From a checkpoint of a small mixture-of-experts model trained on Wikipedia.
Size: 9 layers, width 512, vocabulary 15690.
Experts: 96 GELU neurons an expert, 8 picks a token.
Training: 1439M tokens, 6147 steps.
Below are experts of layer 3 (counted from 0) of a mixture-of-experts language model. Rows are named down (a neuron's output weights, with its number) and show model dimensions 128-255. Each number is 128 + 24 x the weight over its row's rms, rounded and kept within 0 to 255. Numbers have three digits each.
Before each expert's rows: a language model's description of what the expert responds to; "comes before" lists some tokens at least twice as common just after its tokens as in all text. This comes from a sample of Wikipedia text that the model never trained on. Tokens count by the router's weight.

# expert 9
Minute numbers right after a degree sign in geographic coordinates, like 31°26′; also subject pronouns they, we, There, and opening parentheses.
comes before: "′", "′N", "′E", "′W", " were", " been"
down0:113155120172161086104101084138146097124101146142104184122096115146130103163112068138097145117113141136148105134150143130111112149127161123111127121090151112122119121119135131120104089112099144141110099122117114147119135149089144179100159112125104096133156111164127162135143149139105095129120123113124099125121176127154129092142119101099152129134142117092100104119117145114120130113150
down1:109096151105170166151143180105146144109124117092156123139120171123167150116099155125185151142126136165128118111127136150113129167118081137151178095129124131154120170082147122173129089095087125124134123122152108201139140110113158144111164129116149148135170122117110146112075101107148127124127138099084117140159119114127121137157134191130117097080119141154069139120127130103111152141104
down2:141151116148162127128114087110147120168101129191111177151177133109115151141127130123144119141130129164153075104156121120117131104128127111117123182140109118143116106121128141115133105145151139122075136141115117155131068144126159146128141082109129152145150154146144152086162125113139125097107123082082128156105134117116176117139134103083109131163110109097124138107184135128104119178169
down3:126107123158152134073149155122108108107143126109100143152144120130135183124129091147125116141138095146147099121149115095092138113107121119139096155101161106176119143112135113133144158115094175122122098125111112131116135100120140200139129102105152134165149157124128125088123167101113163120105125069108134138135137105148159083173159114128127151104136089138111097129124144111082141133131
down4:090104145107130141152119083146121111176080151110084146159134128105119106132150119129125140084141154134108156180152111134120103101129128130102075177136100132089123096099115127071135110104145134138153082102107132111135129135101119106164135128143140132167118177119097115083141144145145118132108121124120144120139101101111155129117125116103157141130103092110136174159077122103130143118137
down5:124115136138121143154167133105079120094085157149139120130121127044088117111117120144139145131142141150127126147118122177086103129147130119110101148128187113156171109117157123128121109130154169097139141165129150125094118160135130099103179136119164142097133137120136096121184141184162125163097119077105141128133123132173141122116166094147141202155072185137132140153159096121128129148127
down6:138083117116152129122154125108105141111079131172132129147148140075112105134128149153118103112123148173100089171158115088164114113156141124159123100138152106150119124116132137106145140136098130128125128192127128111072137124152123110110109182147148113123131154146117116088142174161178167152137127109102128084136131149151144103121158142148143140148122125116146121171142115114136111117146
down7:107095114117105115132143139103173126110143084104117119125075112171134170142137153120133116093102161096104155128155118142101148149128140128131143151122125124153135138103154210116153105115105123144105112094134126151130098102104146143145152107102161144132178118119107142151107133138138122124126140101082121140117085134151110115133105157128162141118111087160115168160120126143117116130143
down8:125123153133109133145153138135183132133142096139179147106124155131103148143134102140129098096135146099109087121143155134115144109159100086121154136145105123197164086075102148165136097106141082108081152137149124142145153125124117117130141138052157143142097174121163103105160151133139144084146127128089173127140141097146122130139095078156144120154119190080135123096142161119119145137159
down9:114108122126110142120124145142145136057194107120134107119109152127160145100136083086141073147149101133119075129105127108119137141158109129093149166123160105169132148111144162173162108131121143113085146110135110152148121111137100195145159091106133129117127099103121157141144152155138132103139131121087144139144135104157110137176104143144138102125131106141128128128138142154142123098159
down10:130067122158114143149144135147117135074142130127069124153113067136137165136180170092115149133102091130114150155123118117092125113162094129148128179129170122178129125130169127110147106113139178136151147144087118087110144076109138170155140135102153139129137122119162117106137139175140139151119164110075127178121115104135138129153138162154154138139137082145123152164119093139108116103103

# expert 56
Suffixes and nouns for fields and systems, like -ism, -ology, -ics, x, music, art, system, including inside names like Geismar.
comes before: ",", " and", " of", ".", "\n", ".\n\n"
down0:116140097102142107118171112095154129099121137123127124107097121131139123125110164126109113127133106141129129162113132143132112088125117102089105168123119130142109093098196081136125161147093152128168133123086111154137154140111124122094169086111130095127160119122115083119133171115106104137084146135123146120124131112160104122125147121106102091099097112094159115126140113166112154169109
down1:143142159100171130069132108108082106118135134159119146124142130179104159136115138125145134148120077098119083155141109137187125121143124170088134120110102139144126141115132117127118113144099085146068132101123144112112105112128123125132135122117091125098130115131150122115101089110117158118081093159118106167139124126089101134149125110135100135110204128132158152138121136121113131103135
down2:096140140142114118162124107140123150121115147139151142141133160118129108127110150082122151133126130119124135084099129122106124100135144093076167096147154115111138149100155080137107146108135128172183112146133123130107149129137141149120150110138104106098150147150115085166105123120104155174158109157157131127124101067164134104135145156123097098137120094139163165141124109135117160132116
down3:129135148098135113172152116160132114143130118139146139167135119093115115107135156145149169114191105103103124092115119163173088114126144096108100109122156101138095116114134107131093131123147143102135098141116104126140133149175106166130119141141084158091103113129123116151112138134070146157111116116125157150143170112137151156125128147155098117126140120172131159164118119106138142092146
down4:185107156110136129129160140137114099135127131118137149140127108091157147079136122132082132167136122132094115125148085130178112124110125125131109119102122177181088105116119129100145151120096119116084133136139148155140155123136115147139122120104111140125106130110129151116188107133151154113106147089150112104130139159134096128128089099169124142117159111104139099126115160108112086108135
down5:176144113123145128127139150126110137121131096093129115109142125134138155131076092150127135159150116144141152136109075083152132123149114152144120113122136132137127142106102095118094148153117127096156139130139114141142179127133160110113100145126150142134086130137132107103154111141144129146099125097140126145130116112189121080129141162142093138129154118117122112136123154110180096125116
down6:150095112124130117136146102122104148168148130089149115124075112131090152126125165139098128135128077134187143073156128137154101114144120117136136158098108144113097155139150133153119142142164167146103078102135113134148094121160136099135114110150084127165136126114169112128140152145119096098073121064100116135103143137141124144145160160151125140111117131150113133104128145143133136166118
down7:145164043161144139143126107138147115126085133131136131145135140142168129157131127134141107093128164107110120118131147113082137069102064132143148139142141153136167157121122106079147124104113117124151130142082127163084154109134105124121166154115146128122128146145113161079088111139142144128162154126165136095116136109144138150121139099109134110161177133129096112108133085119166147147149
down8:116152117121157143095177094132120145128140150103139144164135154130137129072146146110125093141133091121141118104136120112129101122111102102136097113150125128124138109149113141126112132110104122094153159194145133169158118132128140173104156138132151170141142119141099102140147140139102138164122146125089130123154111158110174108173111123158148148144112103159100145143097093136143130092114
down9:101112106114110101143141117106162153117159129092125131131093138116089168137165146124102133162128139122115131103118162145103124142120089078131089187138114129124141104179184124155198094110136124124143166131131163147128137124106091099129112129106187120104142122115072131147169177155143110141155097128120125146076099161126139086168102138101104138117104104096159141146176139097147142140116
down10:136191110157139139134122158113121112086160152131107132084129127125128134141083099139129130150163118151157120140084113134130110089135116136119126141132100137142094145133133125131146147129086113149097138117144159129156129128092129154120162146124125153129127149154102092100095142117127145118152173129091100135138111119173138128114141167092111089122088117160109160093134159117194087137130

# expert 28
Nouns for creative works, buildings and projects after an article, such as work, film, building, Museum, painting, construction.
comes before: " of", ",", " in", " and", ".", " was"
down0:130105172160111097114156190134115121175129092108160119148174105123136113121122123134163129108128123138092145118147142111081144139088148115160128129152131126125171125105162162105153150112156134071142114101120130170126119082172103134125089139131125124119087130083145142143129070125158174164133108132099127171094102139119111161110118096173097129113118165106131110164150073114127135176069
down1:140145128099142125143118105156116122134122095126149166092138123146183164128143112125128095172141134152079130136076123157140097127128138112158123102155135101126115099114092123156099123185074129130092138105130106094133127121180122085113160100077133129109112120138133137118157150107120138095136130136153118090123131124138157137112064131140149149117177107127117111150075136068189088106179
down2:133117131162105145130133116136108137146140111123131160138125152101132140135118134130118114153106192093085123135101108182153114107138147141136117095123134089101125139119100125139141120111110074138128117117149139135112120139115113134096128146097113115150058120146143118120151125071098083100142105140155174112109093080106129168139113172130111120161147136109120158107134122155103094055123
down3:147148123128102133100101109115103148116148141137116108120125132079158087114101137079126186102183063152133099155146137139149120151137150131103160123151153076135124105136134108103173159090117171084118128160123145129149145108171125135080133119148113122145134157099134151086136103132094141128107142132118149123138143177133154123122116128124079126141135112101129095127129142111149122148135
down4:142149130123115142137147096149112151108136136144161164133123149136143141103146109114155097127129136139143131090131100112089156141120120136170141114127130174161155091085131167110126158091128093131123113130126144155120144133115104154140102140150149088138107168113129125138082144165078148127204115138138130128130172089116160142095135082133150135124107094130146098142117162115090131151121
down5:146098127123127111105137123120149093145163111118147156127097130137152142129089106102141116129114102096123149094113136114083151153145114182141171109113158138133118124111078138140128151165125146124150162165143081184167128128117153124103136143127149101131166101114145111145111090141117108155120147078189135112121122115105109150171118130114142169146112106115152118136136134100089104131126
down6:118148150149116097137122151127087116141152145110078131081127072083130093139094165146165130137158099155151111141088143119168121115149155107119142080126143144122118134149130130122124136108157136129113104152106154117148125134141083124154129119096123136104124175178114126098094164119076127090169153115124112125132129117173088121097162127128135084107150112107094159155132135174134135145157
down7:137137143128163111120136130118092128172145088107151112125107122130122143117135109125128188123093114133159135123147085113134109124121121123109100130132137135134110199080100135133142097134143132104078083119127112145127135114128153120088133117139180110078147121152120148129086092113123150123131093131140057124129112143110150156122116117082129169105115110124134119146158114150098117150133
down8:164116123113135112148124111121120092140084123178133099152160118148098135115097117118085101121089111126111104108114140131099154157129143118097142105112157160170129143113120118125180154111137142125156117069068155130113106147140182111137170147137103115117118116096172100119127124140147115115116101156151117115138112119163109084138072139088135130129076160118136132110122155166133060115110
down9:130145144087107134111137079146139118154078114101090113139137146143108137134117080124149156122137116112109096112111165121160166109136097164096156079098143110151119130112093126165118136108122125138132152117138157143097136103111144142110119153139078146200081151159147104139119155117130104097122123152129145092130113102146114145126149122136092103117135120061154121122092132152122132096166
down10:129157126116069095158185109151107079157128121105171108159138126115132135098155108148177165144110107080107103097133120139139113144144118131089132140111149148149120091112119150137100127159125121105129115108112115125142124110131089119113159124096158091128107111145145123156095137161132076135142098124151128137142103118156136150124117132113143096123125117116086111127162108114117118119181

# expert 24
Function words, percent signs and table bars in demographic and election statistics, as in "racial makeup of", "households were", "age of 18", "12.61%".
comes before: " ", "%", " |", ".", " |\n", " were"
down0:161119171105166124101125112121141168129126144151144094108148130118126122160175138121153123116110139101128132165121110139101112110141141099136093124142112109126149136137110120139124076149131148115093158113129118138097116132109076154120148145172098068124155120094164129098099145149151114144125130171110098131096163123122155151106183128108177137144169159130099155177127129130134105151142
down1:108109102143073117088121136126143138103086122095127111148124137126096144102156120153156109108110150114122122128114147138123124124105101101177057099176130133097097136151127088119121086172137147138125137140151121124126141090145098124180124142131152119107106160106144150118147143140159106102120111097053153156130147156106099145126168122113139098143112106155144099144182127109100123122128
down2:120134136097098189121163089126110114106170140160141101112109172105160179128150137104162096108144114120162124092116133135117137169158129148099087149150093129189171094096146114133115159159104130094140151106129106147153169118109148135116115125140136092128139116161132083147128101150159116161110136107087080097124121128119114105146070111113172084152148140150118150101087145121133159113076
down3:167146149127075152123129110153099130093111104132140104104143116093106113121113101111133108081130161097150139112170115171117149104137132117128135159089134127105072112115104142121123157110156165133126110104138114134093126121119174170140141106127145127152146109099106100084100122127063090129132139104047126101138142106141144141123102131106126117145147102147132125130165132104125132117104
down4:143111144123083127170139167099158102101106167142146151109083132130138122115093144146095105151196125159140113160101131185136124184107091128130104116152120159128140120136153166113126140086092150104109143126107122122115140148110154120143127172130107122128087145141163138124125118095116103121136139146076101150117181140120141129106109116087130100106159129173148144136168119133128107116093
down5:149140163131076125137137119056140152143115134146124144124150175133183142137101116091151133135142152112134079135148112116130132135159117148091088122145099111142124115129121133107148153108147103097158098127117122112132171075133141108132133124154155109134120130190102088116126139166124150129134126149086118154117139103122134112137104106124122117143158118129113136111143135113101109132166
down6:110148126155115123106110089142117143100070127125123141175127137124140135123131124162069076135150113134089105143114158092133146097129139148114139086149107080138112118078126141150126085151124142120149140121156101123109138143152166092114150143128127137151120115100098086120125116124134088186094126110031159121136120139077112108097091124123141208160098154117104118077140121136106141135145
down7:161092121158077156121102155151140073095062142065111166134139115123145109166080123125098098097142133144111121154126141110134123095086132104162139084144147132112128121101130112094149118117111165155155119140153153170097128148151086155157120131130100164189119129136162110162100144123125101129090138132066142122153148141118120091093106138149101120096153158169159116118125117153133149110081
down8:153137131163162126146141133096116150126102152121111128124143151135131098122135131133125155132132115133134093130117107120137095149124121202130139139147179143122149112137122101122134076129122167127114153137125126143134135130177111116131115128105127133130139114115115104089116108077117114150150056163092153106116135146160132107105154120111134138115133177130158107116091112140107139116100
down9:113173129120179116139133141099175119105129145151121139096125145113106119123145152108119137149148103148143147100081079141152114160134100149133135137128106138117146147129149150166137122140170140113140096131161142113102091182118146100150130114161123163107136167137174125110118142155153100165099090063168122126123102129106093128131134146135153173131155101128120138143165188120094088123126
down10:134114125108100134156100094130130148103112098113102090125120165110059128138114142132110088168087130125121122137111126121117116175150133101140125108134100145127138159075107118135139116171136161131097089087154122120155099093154123124107137150168146140101112141144180104109113134144144128092078139095118106141151122126138142114183134101131100115116072159090093131119094155126111127134178

# expert 35
Pipe separators starting table rows, plus decimals, percentages and numbers inside sports and election statistics tables, like .459 or 8.8.
comes before: " ", "|", " Total", " Turnout", "%", " Majority"
down0:127100134082120137097138115119123151113133091141099123106080140085141144146145154168117110146134119119162087156136085163115096145136098105127101072153147140142156143131161159102112132189137099110131149099114102094172111123140132120150102085155121155112110146137119121132114116143160159151102138137005154144125162160095172162114122124174100103154105121099177122135118092146138140171147
down1:111115119184097139165134139141122106131157170106159164100131129134168126128134129113132095086140149158142098129145106152148119108180181117107118124068137150147124123093135105145172130144111126139133145118122135127144113159168094109144108102108131122100131112140099126133131147143104095136120115149105146152126090092128160144145117138160093123150110128113127139126155139102164148139139
down2:110141116097137135088141123104143126138104139190108100129110169110160114124092105143100158124111180126149155132130119124146130145109137088131146103133114094136072152147113116129125133096159145124112130135147110104104103130138128076120115115092108152101139110143132137096140140119126141186134131123038116146158128146117152152102147157115112120133144091132137139128068052114140112129174
down3:136174126144149139123169116141121123145129071115122144175166098142118134133105119147152120133115123105116080074138139126136145103149118125134144151096119194142102144131177135090079126101131125107136128110141134142119178059119175098101136114167139118175133122137131131139108151178107157173128153113182132074095150082158150124128094093047162173152103112150152111115127128111095163154119
down4:145137118113124147098133123113120139175090105085103113092160137099115142125105143138101121132128133117134115097195117132133117146159111121088082135109103123141167151104164113154096136141080098084141104121146153120098133148114155145112128116143100089126112127095144162119092149138115109157169122106067128133098128145126131125125134126147111149148177142089135145121108104090164159142146
down5:142130111123178147115140182177121134121182131166078147111143084139085104167135158110146102141167137133117170124104096141114095166119139074129120130126095153129117100162143130127160132120103081091135115138111158103131138124140107154104099121155097152141135107128133117130104116165105124179148109141140120161120138160094109125156140117101122140127147147142132171132134090132096151147103
down6:136094150175104130129133133091099124156091160111149082143142136099138123113116115105130100096152122106121128144139097113124097126156139153138110146146135061139165090125152135146143140103140126126139063106110108126106127112145135138142149108115148119102119154171139140133171159136166118121109145123064075104129090139124149108141169147134081104076147131122126106106111112108169169087124
down7:137118154146162111090156111133101120179127098114160103138088101137121084182171131113132178103140090165181155157129151138132098093139123103129098088099110134112108133123134141111134147111132114125162171134117119142126133095147083166134127107160149118113136142154163128120115077117115136128146130160166152111125124101161146116181138103095170122149100140152104114133099133114114159174114
down8:138130134174150141110145104086133138084107123117155144153120115151158143096096120123147107101194136111141128107166121155116125081122133146122131086108157164099114115116118107172143104157150163141112124125074132161166148134107123143126151112112142099106143141148136163115135147119126125115148115139080124125151133137110123114148117139134096095123110158118110119106127077127117113114126
down9:160108118127117140148122130065149136110141118136138153126130114137138129156142102093159121096187117134109134135136135142129130085095154165162115091148150156145108115145082128153154097124151165131131133117079112141200133144113149163138168126095124127088111136167127162103128132147152136084119113158103131114131090175108198137148132157136138111118135161126133108107120105135118128128108
down10:110132112080150126104124142121126128112091123124115149115156122149181171110073142125145088119145118173097105122118149142138109147135120166130150128107135131114112101130131150154121151096152139124126085117089112082125135113148174142120140142130121140140102149141124158104139126141150134113142133108115115126142109124133122101114120138124136128108093131089153134147152149137099114106110

# expert 43
City and team name words in sports results tables, e.g. London, Chicago, Vancouver Canucks, Columbus Blue Jackets, New York.
comes before: " |", ",", " |\n", " (", " City", "\n"
down0:088141136080149104125150092091132117116151076116146150115148168122118107120147152124096134167126142099179135185134128135122135142104114122153147107101155155127056189087095135098152145136137138136138151131136117156124115106169145086107148123095158178114172138110090099140128118116121118114121126108098129097119151081112131133116153168121105138139137129120089139070139126100110112117162
down1:126121125118155098104159105162123151130106075086119119137143110131113109123133165162154096130162150141130123131181094163124126109121147131162132129120110119120120159101141172140105156171162080100127132152153095149098157097096126105156101122102145113110138154142106130093117116135131141088168146083098147123142135156139122143149132123122127131158046101106098085073145122113111101089102
down2:158138104145120128171162121189133128147080085119183104124145122097156106130082165121121122085117125118138137147089170138070095133137148099120108124179165187136107125149069122146081151109143121096157120131076149139178132107119120055111114123143160121125151143087161113106124123136145136117148170072143134110079103148151175088116125097104187164099046100123106144145123170104138137123151
down3:131154144102130139130152133105070128104119117138135167131136152141128116148134133147124116158096143103107149169082131110147116091169135103142109114081105117115097102149100140117101126158083146113137160119118088145156128128115136163080143126120142144094111137093138115155133133119213144157091118134085107139129103107133128093098132124151176137118171170152103116087153145121162089147156
down4:162070099079102143092149101133108125129148159129124177160132112131107140145133107163140110168116111138122137099105108136127155092149116136140149127148100141144165145119163091094134090121150145150165159125124119102096109128157140157131094133121129145127087126130126080101115150115125129120081102131115125102103120147147135094131111137154165151139210107145139103139147130143111188147159
down5:118137147130130151132104095116161106123138125126104138147091117128132150174107135138126145151181165105138145123140104160104132118135154165142098121130151125081128148140119124151123144159140111135127116109141095153133112156124116114119147143131130142107115138114120149118104160115080105124137131147059098082118087120140136163199110126138113130153136107113131200156110120133143093124133
down6:119142089130132125115196103135102128155079104150116115094187112109155113174034152118137138126181127070094166119155121104155162109156122171116128104171133168137131144105085106131152137157112110121173143116137184109132142136126148128139149118108130161123136110093148103101170144160116127127138154169126120119132142107125101160162129091112129149101099139117120113151113144143168134129113
down7:132136144137135117132147119123154110116125118149135155124157146116125127170154128128150103125139164105175112112092161105136117115128130139152081076135122139145109127072146116113135135138114138124097158147102129056152087114128073178142124163148103128136147133102121121155153119162101135134130124149078139137165122153118151151144150133166084144065112109137121129125157122134116119075109
down8:116117126070145102127128155149172129117110111108106102158135127139130146122144154175113125151136116088183139150153141129132116100089104171116146096121144140115099140097131132095122109130165123111108140144143115151120126145142083153132115163155124152113152134104114109097105128195093121099124139118061144104148163123155117132135112156116132137176120129111147106094110100096147120101110
down9:128124142136121146133110140100151130162121132106124171111118143138108118146146121116144116132141169148102149126129146173133165137094147181121148114124127120164092101104115144092122143145097145112109138129132110097099137124084099110126124167094117136185144145093131156123152136158080124129135099104133089105102168112119164144129143150190116152144130110171083173089103159189120130157087
down10:120121123137111122113156145137127123126155158134100076096137090123170139117111164095162104085149110107121173168114092135126069179126081103123128149140131140104122172150086140123182126116102103142152156105077125140171136136172131126179162133086138115120118131085136123124119117129092150132107108111129120095115108148112174147157144123117157103120144178098117124098125131146132159136148

# expert 32
Last two digits of years after 18 or 19, especially birth–death dates in biography lists, like (1906–1980), 1877, 1892.
comes before: ")", "–", ")\n", ".", "),", " |"
down0:153112136112138127119141108129160158102140191153127140149152131131137167161083146143096122145140111109136114149077137125113126108117190110128139144071151107143170111078136120103142095114107155109161171071127110160160145126085127140137137140056146135096147131111132148133134116145111116098137163159108129125149155151107135109124101139091144132106146106126112127140117127145154161131111
down1:114142150104180135107134091110142140119160163152082185116147128126131141134155118142123157140129120106124158141082145128128116104130110104135141128144105163108119116123093090157142137142143094180130126120111151123109123098189172143139117170134108180091123093138124113162148118106153124082126161120115129147134137148076113110119121080172135131138112191153135139108138165097089103099125
down2:116074139109118135088146107141134125137088166152158137146102129167113146136087145112168143109146106136121096138121160175136088110131137122136138152150131121127102137124112124114139126138097148091139132121133097158116152073099152116131126151124106110118127138086083128154093089108149160079136163124086114103132096116113170119135125158100122127138109052137124122124156170105166121126106
down3:148109147115100134122124097112162134139121183136115196106129131111159164141139140163145096094134139095165164076125171136114100151099140160109115114144099139145159136131131123095186101154125110173147118131172099129133131147144124127160138135135122104127166148128128103131155109121141108143110110104154093165132153152072110099109091120122127109091127107111096141134172113116128129137103
down4:125093140139127106141110119129135125112210149156122135114140158113097105142092132152108110158139136106108131121067131139093113141120118134110137099134139119089156095135141107116065123165153151180115100136139138141161090122140145134140140172076158153073131159115120151113137128126113112120135156123070123122114106093088179120119122118118145150142122166143138155128142113136093124082083
down5:146106103139141110139116114156109125112154173114141157136137131123117111135124136119125139111129138141179116137104124148099094092143147156168125166121134126108183111116151117104117102138115139112137140141118120167124118104126117121140166108095121145125112125121106128113104154123109119105134156146111069151125126107115142119127152124084131121144144100127153125143160096095126118079119
down6:111123126110138144104159123132114138099105133108115153103105126147150134144139144160113121162113106138156102112130125145130136071133133136112168149087116151114125117124155154107155137173145122143121110130112151081107111153161147139094114135123124148106139100144060106148147107110127123103133154141122098118140124134094090137123134122125133160134178187143151136097149150150127129151109
down7:151149101128129108119124114173134131115172118091126156116131099063142120144114126119110146137140086147112114128087123139141115101127142126134119132147119116168133088144095135121134122128159178118126164149111118116155137079110133105097152120124111169123125127138116123085130145137127131102110132137091115129148087089145174150119136140156146107112117076113128136119124132120118138112136
down8:147160126081140128101089133137129103079130139128126145120090111108093147135143140171125158085095113106144146119086133138130098103104109113141115122136108145112102124092154139113136117143202137115154121174168119134108135156123174143100112136120157148078078130099141146147149133102128099108134193122119173112125129153125142090123106104132135094142175145105117120130142158133077105098116
down9:145158118156137131142138110126133170109136136094139128120142119127142102119145125146139110122098142185124150122154107128093155115129151113157127184082139124128142140087139155137125171139133147117114153099091140127128156128151118067148141084127129120128156120148104112137153176132130107155135148112138171146116154134166120129106134145148142116096118146087115124138100097094109101134138
down10:147116103153149085124148074137113169116162168132092107063149084144140127149088150163132140150108104105109115134109116130126158094107120155173144122147081098095135095144103119099116149172099124152090106131104161091142137140127157134089114106163112126118079124109109147120120145130112125107177132172133122104113160099112118120136104112130155121154166168146134108108113172105131137134119

# expert 5
Closing parentheses, quotation marks, brackets and commas that end a name, gloss or list item, like ("King"), "Jinn". or Turkey.
comes before: " and", " |", " is", " (", " |\n", "-"
down0:115091087119099149144112109147136149158096128121106156131119048167104130138169109111144140158112129129168116090121115150169147111120130116153108163114131156172085120095098140140058129136114136162098136124145111163142142188100142078108141150131135133185135112142164135176151126097137206129148117118131142147127141149137129103075109140123149096096178131102112138136120135124130142094138
down1:130108124066089071108095089144112154099154114137115137160068125141118144104157107112090115147132143079112137075110062134132170094154170135116203143167129128154196169138127148112126144094160114124166144124156152156136129102147104140172135117139121158147115109112115126129120133148105081144148173139096142092103153121159165128109148055111140123174148107143117123089095104129144112123121
down2:108140119155135177148155131132129153153111125144124117120106145116090111095129132172091077136151101124124125136127182150114139113135077110094126160136106089150105129143122091125104101125093113135081140135141140151144107091114128122142140131128118140122115133153117117118135119132173160158098092131079163115142165164136141115108136084137128129166091164135127137074120117129121140115139
down3:130121073073099113141147144116140114149155104119121144123101104159157131138125139121151101120123134148171104160126123086174132093109117125074150095118119163119102163093112113114108114155148110110136105115138134124129124145140158119145099121161175128128178126183180094173117110097119090120129138120030134141078165146133132090123129104125130113081137160144117113150104146117139142159134
down4:150147101122142110153148090142093123149138083163138102155122129092130136147172103077140112122114145135144106126132143103180112132110129119112118111115129157153121110130055124125124145148135083120141125147103136157117106160115166107164114100138110100124128116154115142117185152112150141127090139155085109107130114154140122122143124156077100146104083140112121128110081138138146127137182
down5:124108134136152133139126114122113170114104111104151138115125171065127103152126123066180147146169121154176091115126108119147128140135131109149101125098157106100121091109093127163136097093096148087103137147078167085145113110081152131139111174079125144122093137134118145082136082143153163053107118064078139122133142174134158164128161124095107137129115100125160165179132116125140133141129
down6:133122125111117161110130097112165133153140111133081142082122143165096126098116121104126102125124080141160134133126156123113135122188147114089117100096103087156137125142134097155169166156143139105155119166153119130125146133121123113127116131128115134090140186111142129125119171100078122143168127128116159098081153159124098120205123159093149159144126102117082108150142093134126111100152
down7:108104137104170106133145155127125109090156142097152098159148138099154151140129071166109131128099122154142121120101112114137147164137145112176131135121112136135106104146157139111140123122149092136083117134121124105076148127163149168149124176136179104142126125140098139150198124123157128149094140104134146101133139113125100116082101114120121102059152188165147096110101124106101131140132
down8:148101152114137132157130086096157086101106106166111120177139187112152180138137155137115134159083163055171100116115117101128146155124134144145173160142136130136150150131128145155136088109115128135110107150188163116126081176115116123114138141165131103144108132118084094166101132131114141148108132125127127158187097125138135161126126147142109117112115136143149129148116127120125143133116
down9:119146125151144122124156125111111150145138144119167131076163156142067076132108132165095122114175129127129124128120147123103097124119133103108130125107091117108163137135154122186099143151102115148130123138099154104155131129116034121094084112095172086136113143112123123155125134131139130140124156134116126151134094142106102144168117094160146095110172120117147137118161164157110152184170
down10:113106142178112117170098124118082165096119152158115142066123166092078078122083091149137109112103088140139136133123107149141110114128108143162156138134145155168134103136144094162150158151105105153101094106076173153111109107130074129073095139100182111146121129152126117113079101149133144138128115146127128129174077148120085104125173126094134127108154115141132132178106118144144105100144